Below are experts of layer 2 (counted from 0) of a mixture-of-experts language model. Rows are named router (the router's row for the expert) and show model dimensions 0-191. Each number is 128 + 24 x the weight over its row's rms, rounded and kept within 0 to 255. Numbers have three digits each.
After each expert's rows: a language model's description of what the expert responds to. This comes from a sample of Wikipedia text that the model never trained on.

# expert 19
router:118084075177121106072162120162156135082150147043124155133090158143112093104146124113085087135111104093118078160145131123103117103099143132151099096164121101118124103122114139148134122122169155133104121126115102132165145103159115068168138112146135123158144129125108125131141137120161146137128153153106132133157163136163158147153104147134118124108127138136111142096128142174134124103144114119135092111185147149101110157147130109098122114140150116147126149126179140128106101105128115147114119121142187155104135122116082122126120090129134107154124141107088108154106126149105106133
What it handles: Punctuation after names. Commas, semicolons, parentheses, quotes and table pipes right after names or titles, as in species synonym lists and reference citations.

# expert 8
router:125142116211108112110121124181201134093168147091110156144098161143092128129126116063107102127141126115114115129137126123107096086129147138139113101140107115099113111153119147138179097119145139126096133114128087113162115113158100100152162111182112112157162101101110113117135106111145097117123131151121112125153153115152118118142114119132110119101112151123099148106129211201128126143163136115154077110153158126107113169108142112111143144171128129134134121120136155113109146105128143155110133132119143134143157129141094095135122083155145116129164142133093102137115123142123108137
What it handles: Name-ending syllables. Final pieces of foreign surnames and place names, such as Haraj-da, Osij-ek, Higgin-bottom, Wau-kesha, often in lists and tables.

# expert 21
router:145084027163139093108136103146140122080141156098127145166114160133073101113136122085111106131143146121115111175141135129148104110131120116137124114147108130105122116135118146146171102113195150116112112122133109132163125132160111113145147116173148150144143132128108127156156116097131112115111139143087122111162127124137163140150115144169104110095130149144117156118097179168170150107132151096126098130154163134112092169128145112088136113135128104140143121088185140118114144123134128110082146148130159137136146112150091104151121117163123111149141149113111101180136125163100105145
What it handles: Place and nation words. Geographic and national names and infobox location fields, such as United, States, University, Canada, Country:, County:.

# expert 1
router:126138137173104117110150123127206145120163116092117136126125140124133142053147117102132106159128137110101123116136106115090117117093149169149089128154094090130128099165113147172157127125156160103111137122116110121167106066133094086148149100146151165145162090118104163121140143126115111091126110151125118118126152120161158148149140168140135159109141156138096155110127146178106145105154134099114085109138132141120123133124127087115134074140169115146151137131130166102106116120128141149069150113139134174124147116132090091143101137135124105138111123079117097123127124132116098152
What it handles: Sentence-final periods. Word-final pieces carrying a sentence-ending period, such as ed., es., s., ing., plus subject pronouns starting the next sentence, like She.

# expert 11
router:112082095198121101086154128168218124087147183112126155147116128142097130104180109106097104135131123127084112188166117097103129097115130137126124113125129129149114099146088149135164107094142139127094115140104096123149115131133126126155183143147149149164143103118124135141149148127137137097120119154128108087157122141152144125135119126164103147141147160152093139095101158177141153090148108106128090106136153131112118121150145111115132125139150098145145104079141158097118125115147137140108166123118147139089126127150076129144111125160134092139114154112132112154105113126120133122
What it handles: Table and infobox punctuation. Table pipes, line breaks, dashes and colons in tables and infoboxes, plus years and ages in birth data, such as (age 35).

# expert 20
router:116091035195109103085120121177145141075147122074111136152109143135113120104135136113135077140145129122107081177123151124130116103109131117148110120123116122104116114124106138127198117123180149115117123145156103140151115122166120079136144106168128126134135138128107123135130131096110111102115126177107133123168121145132151132161125147187117128100134139121117142086115154198161119104153109130138098119154163144126137135125133095099154092147153133145159138124158161104095099108154111135112127146133146139102150148137122129141122121146086135133130150115106099171119126152094126129
What it handles: Common nouns after determiners. Nouns for places, works and groups after the, a or his, such as room, film, school, building, song, language.

# expert 4
router:115098078153137102075127105140168157096138166095134127115098132113085120081138130112107111160140137084090101170159130113077105113101117155147126135141119105142103095117118136138166127127143143140127117120120097127186133107171088090159157133152131151142140122139122139116151153120132095112138103163105133109166132144143144142153121135161120139124145175142077146077110169152141136116133127077144102106149155129115105141141125114113155137155162087139156148138174145120106150109124114121113139101116155165119158130141088104172123090131134104136122117123074091161114109138115099163
What it handles: Time and place prepositions. The prepositions in, at, during, and month names or year digits in dates, such as In April 2022, in 1950.

# expert 15
router:106083112156104080094155136138182189075151147115136115120132148146078121106140127083134120152149146127121110180135112086108114098116126115149119107150115115130119113132107138153170114110188148073127089145135116147189111129159127102150165123175123141138120107120127148130117133099120121097118138168120081127140123143147130130166117146176133136081100135132108136141136148180142165118141125131126090108130154129135108155105111088114165096160140103144154148113152118104106125123141115131111145158135155157108154120149098121170123118127107122128099160137100093151111119147073102139
What it handles: Plural noun endings. Noun suffixes and plural endings, such as ations, ity, ers, ship, plus the closing == of section headings like Awards and decorations.

# expert 14
router:108103107226091115091129131149159170079147132090116171137085139146108127110154130110099123161149120131120126138140108109110106117112113136165100120156122145138083124171114134158146091102171149106110113120128093129154116130150113101158147146151159116146154131129112131117150130100112108143119157147120100141132120137153129137187132121135111135109127129138108115114112145202095124127134141142156083137186150141113110165116115104120134083159134120128150127114168143131121122100119124123094153144144165141103148138129094114179137123185120110138095117147093075146117124153096095127
What it handles: Word endings, plurals. Final pieces and plural or inflectional endings of words, such as stam-ens, sk-ating, Vo-ices, with many species and music terms.

# expert 9
router:140108030150151148084133086119147126112144153091104144134103147124089097116142112107100098149119112108111096168185113126128095116107160144134116110144126107126095098148125143139139111123160140125093102147090100119130105095153099111141151141162145162162144107136102128141133154096130110105123142145110130122161115129173141155155156169156083136112101153128118140125130175176150143104143135095139090106140139119079139137152103101125163087147166102161125141105174142107090105116166133140112123147124167168108142111144131121147119105141103091119124137107092115156120121118121126149
What it handles: Header and list labels. Words starting list items, infobox fields and headings, such as Family:, Preceded by, new, more, plus German ist.

# expert 7
router:086127142169132101104162147157229121107148152129116147139154155109088119111157153120084097144135106110135107118143151107142115103124099154132137120140099127118091144144103150131132118122158145120118095145108093160155140078165101120172124127178151159137145113134091122126161156100129129114112125148125121116111167131126133127157148151147114134129128146120093145134103172189114138110112146119137080103150127090111123141151135097109131075155156109157132140077134142127069120127132102141092137141136184129120141098110112106148114098135128102128102136124104098145108098168084125134
What it handles: Mid-word suffix pieces. Inner and final pieces of longer words, especially adjective or noun suffixes, such as ian, ic, ial, able, it in ambitious.

# expert 17
router:140129113178118127100133116124156129104138114083137161150091130160127118107152125105091085120122138096109103136133110092146090063135144138152110119168141143110089084136126146113142109111162127148082123141097122141164102070114131085161138117148161149156155146131098153122130116107125097076143113125089147130164147121149159136144120138140084146086127166138110165091123137179101143091151127102144071119168147137143106121136127084106137138139176107175147130123153115121110116129122136132099143154131166154111142119145097108160120119166130134151136145124104104162105154147115085133
What it handles: Name-start word pieces. Early pieces of unfamiliar names and words after a capital initial, such as aw in Bawher, itch in Fitch, ou in Bedouin.

# expert 13
router:122109081145167117089136083129164169093150159082109130154116131146114139102147108106111110155140134102093108152147119105110092109109122152135102121157096123147128101141098130150160121122169137128124105143106095114123109094178113065146156127155129160161151133142128128116127142102132130107145114170113148113162165123131132148156109163121135139122126171147097135088118139186130138094152136139131092094165136150127125131140140100076154100174165107149133142106155146099096118121130121119106128148116176179115180113130101130164116092166130105147141145087112104134135136174122107126
What it handles: Line breaks after headings. Line breaks ending lines, especially right after section headings or table rows, plus paragraph breaks and a few heading-start tokens.

# expert 16
router:129127000141162142105110082131136122102150148107133143143127126128110097089157135124099103173130125099115094160172141122112120105093117137158097120132128115132120111156104150131159119130133140106121109134114091114156111106170115074141140110152141186137157140146090140110129131107131138104153127164118124108179136127144155143147132165201122155104146154126109135098115157193103129108149121120126094127135160128118108150126131104102155087146128146156153145115155150105108104108131127145102146135140161174130153106127114112128142108133093102132140136104125119142105121166123112132
What it handles: Lowercase word starts. First pieces of lowercase words after articles or prepositions, such as exc-ursion, sup-ersonic, st-umpings, pl-anned.

# expert 18
router:088107094167104108102153133170207168118150162106123131132086134148085128097128105141085143129095127095133091174134141119080099118124130146128124104140117115131100125137125167152143110118138139099128089117131112131159117106174105123160154112175150177178140129142107130125139131090140134101125136122101146113150161120134126141151113105196109144102119157125097125108115157154089138129133148100152093106161129144139105134131113094091153099152146100129135134107168170111117102134159124159110134138138164132138147133146074126150132120163106107105143111114122105151114111171087102131
What it handles: Verbs and prepositions. Function words after a subject or noun, such as to, was, is, with, from, were, in running prose.

# expert 6
router:114141094159153083114182131146173174066165139053100141118113142150090124113116128105112107145131146101134094163166122107114093081147129132144122108141121086132104113136121137143144111136162142126095110131118106131128097115135102088156134114168126175138160113123106112110135146089140132112121117149115111144146145121151135126152134176153125145120125167137101143101102147131130133094157130116144095093156160147110076130140142100126107116149160091129170128104165137085083131105143114118096135152154169155100153098146101090149159107136133113132098111107096109164124110134100123126
What it handles: Of and the. Function words such as of, the, The, between, all, often after a noun or line start, as in Minister of Economy.

# expert 23
router:111110104172124102109153139135202161098138134081123118156135158120104117109150132103119080141130104124119106207165114107101090111085121130157096124174089125093110116123118138134149111110158116119099113150126129109167127118135136097193184110166135131163166125134127121130140149116140121140117136141117121111128160119178136125148135140170110174126139164131102142104117151116123140104127131106150102110148141138115129167121123097104142088141166125139148142131161159114093149139130135164099137111128155165104159114134098109139148095140114088143176165094114113130096136160119089145
What it handles: Function words in prose. Articles, conjunctions and prepositions in running text, such as the, and, a, for, plus as in such as.

# expert 5
router:137134107152152131093142121151177129088138116069113138124079148120102123109134113090108116124112112090110106175154113092109115121107155134157111115146091085122099134142116160143150096131172141116100128139114102133111131119168085103168146124161155157171137134132107116119134113079143097126149102139100108121157132137163155128161106130147115152109154174130101146099117139189121125092114098114150078128124164127075093159152153091087132116145135099142155109097132151144101127115166125124098149119132162138131165137128093114174135122159138131147142129105094102143111136125105082143
What it handles: Capital initial letters. Single capital-letter tokens starting names or abbreviations, such as H in Hagström, A, M, and the piece right after.

# expert 10
router:114104061177120106115146130145191148086158145058128139131113143127111120106128118131109092152146123090121073133143115110097097105138142150163112118154121095150118122122109159154148124099167153124110123126115074140151124109166107082159151130168145141166145136138105122126143155115147124110117138144106134123154141145133154134177106140188107124094136161141096146089113146182126160104154107112145102110169139142135106151144141107101116108140128097137152130116158152112099116119144145133085127144124124163107163121137108096155116092153137119129125137102099076154111135162134092145
What it handles: Table cell separators. Pipe separators after numbers or names in wiki tables, plus sentence-final pieces carrying a period, such as ed., ing., ation.

# expert 2
router:099070088169108116107130109136160152088153149060123129140121134121109124109149119123079118145127142104119108173146123115092126123099145126168108124141104100136127117112112149146163122111155137128113096139136102118146107089151101118149137135155132127142168115118099130116130147107135111110129109154107148127159167149140139151140110166157123164099141138125081126100124175193129159123135137074105088115157142136119120152151147083112150107151144097182167137121160116109106122118134110137120156139135197173104160113148113111144129114184114108120124156130078111176127129152129114150
What it handles: Numbers in tables. Number tokens in pipe- or semicolon-separated statistics tables and scores, such as 11, 5, 0, and number words like one, two.

# expert 22
router:114095030172093125079104101131156155106139120075111131134103153131079133112110141127115098129135131124113115173144138103092099108110125141153147115142107087110115116135113135156169132137151136119087114134107113122146100103163101096138142109156146148151125133143108117147142124113137111126127114157086116104138120127142134149154158147176099171116133168124102141104112156201109155120153135112108093155162154132124113154120145103107158114164162097157153142123176154113095122137132142133115132128126144168118147127138096094113116103170087124123113140130111088181132136139103110145
What it handles: Action verbs, sports. Past-tense verbs and particles in sports and event reports, such as signed, won, held, released, qualify, out.

# expert 12
router:121134000131139160096150128193143107082143131082125162130101135144101116108130116101107113141124123123101112199130130123152116099120134120157109107146120103120106111151101131146180105135159143146103126126114120134136125117150113085153142117156129147163141122114079137118141122104121098120148108137108120124141146145142149126162128136188122133114110153108109144115121151193147127124137114111129088103152155128127111161140138089111130120148130126134147124121161155130112119095135148135122137125134157181130151131147111105145130119140141114120137125114088094163109134136116102129
What it handles: First-name starts. Given names or their opening pieces at the start of a person's name, such as John, David, Luc-as, Jenn-y, Mir-abel.

# expert 0
router:100131112166159141125161124125168129119146147130139167167116135115114124109133157107107094191164142113109086128157117105118107088122101142185125128125102111100113104130120142149157107102158132130121092127124134147151103142152127117132134132149134152162179103131131151108130144142119124128120134157079096102136113130134147125134114140136113143120138179142107153108129159194158141110139116101127070109174135136109066119111104083086136123160148108138167129126156148118113109132150138158113149143122202146112132096180102119136111088144111109119134125075120096170123122167132102160
What it handles: Mid-word pieces. Inner word pieces of longer words, after a capital or consonant start, such as c-aut-ious, subc-ort-ical, Aer-osp-ace; also units like ft, sq, ′.

# expert 3
router:120075055174140093111172136124171165093171120089121130149119137126093132106143126098094106130110144098105107132126124124082108113116115139161097095157097111087113102127118128145144104135135156125101111139138104123145107097149113075159175107138136137189142121149130157119143114109134119091119153138109122111145168127134154145152108138162114134125128160146106147139106147183084108108136128106142086113145130108120102141129135102099144154142165106132140156121177140116112077135132122172097134133145151164127132138154099108129087095148085116147101121119098103155127107158107104128
What it handles: Clause pronouns and auxiliaries. Pronouns, auxiliaries and connectives inside running prose, such as it, which, had, has, plus commas and sentence-medial however.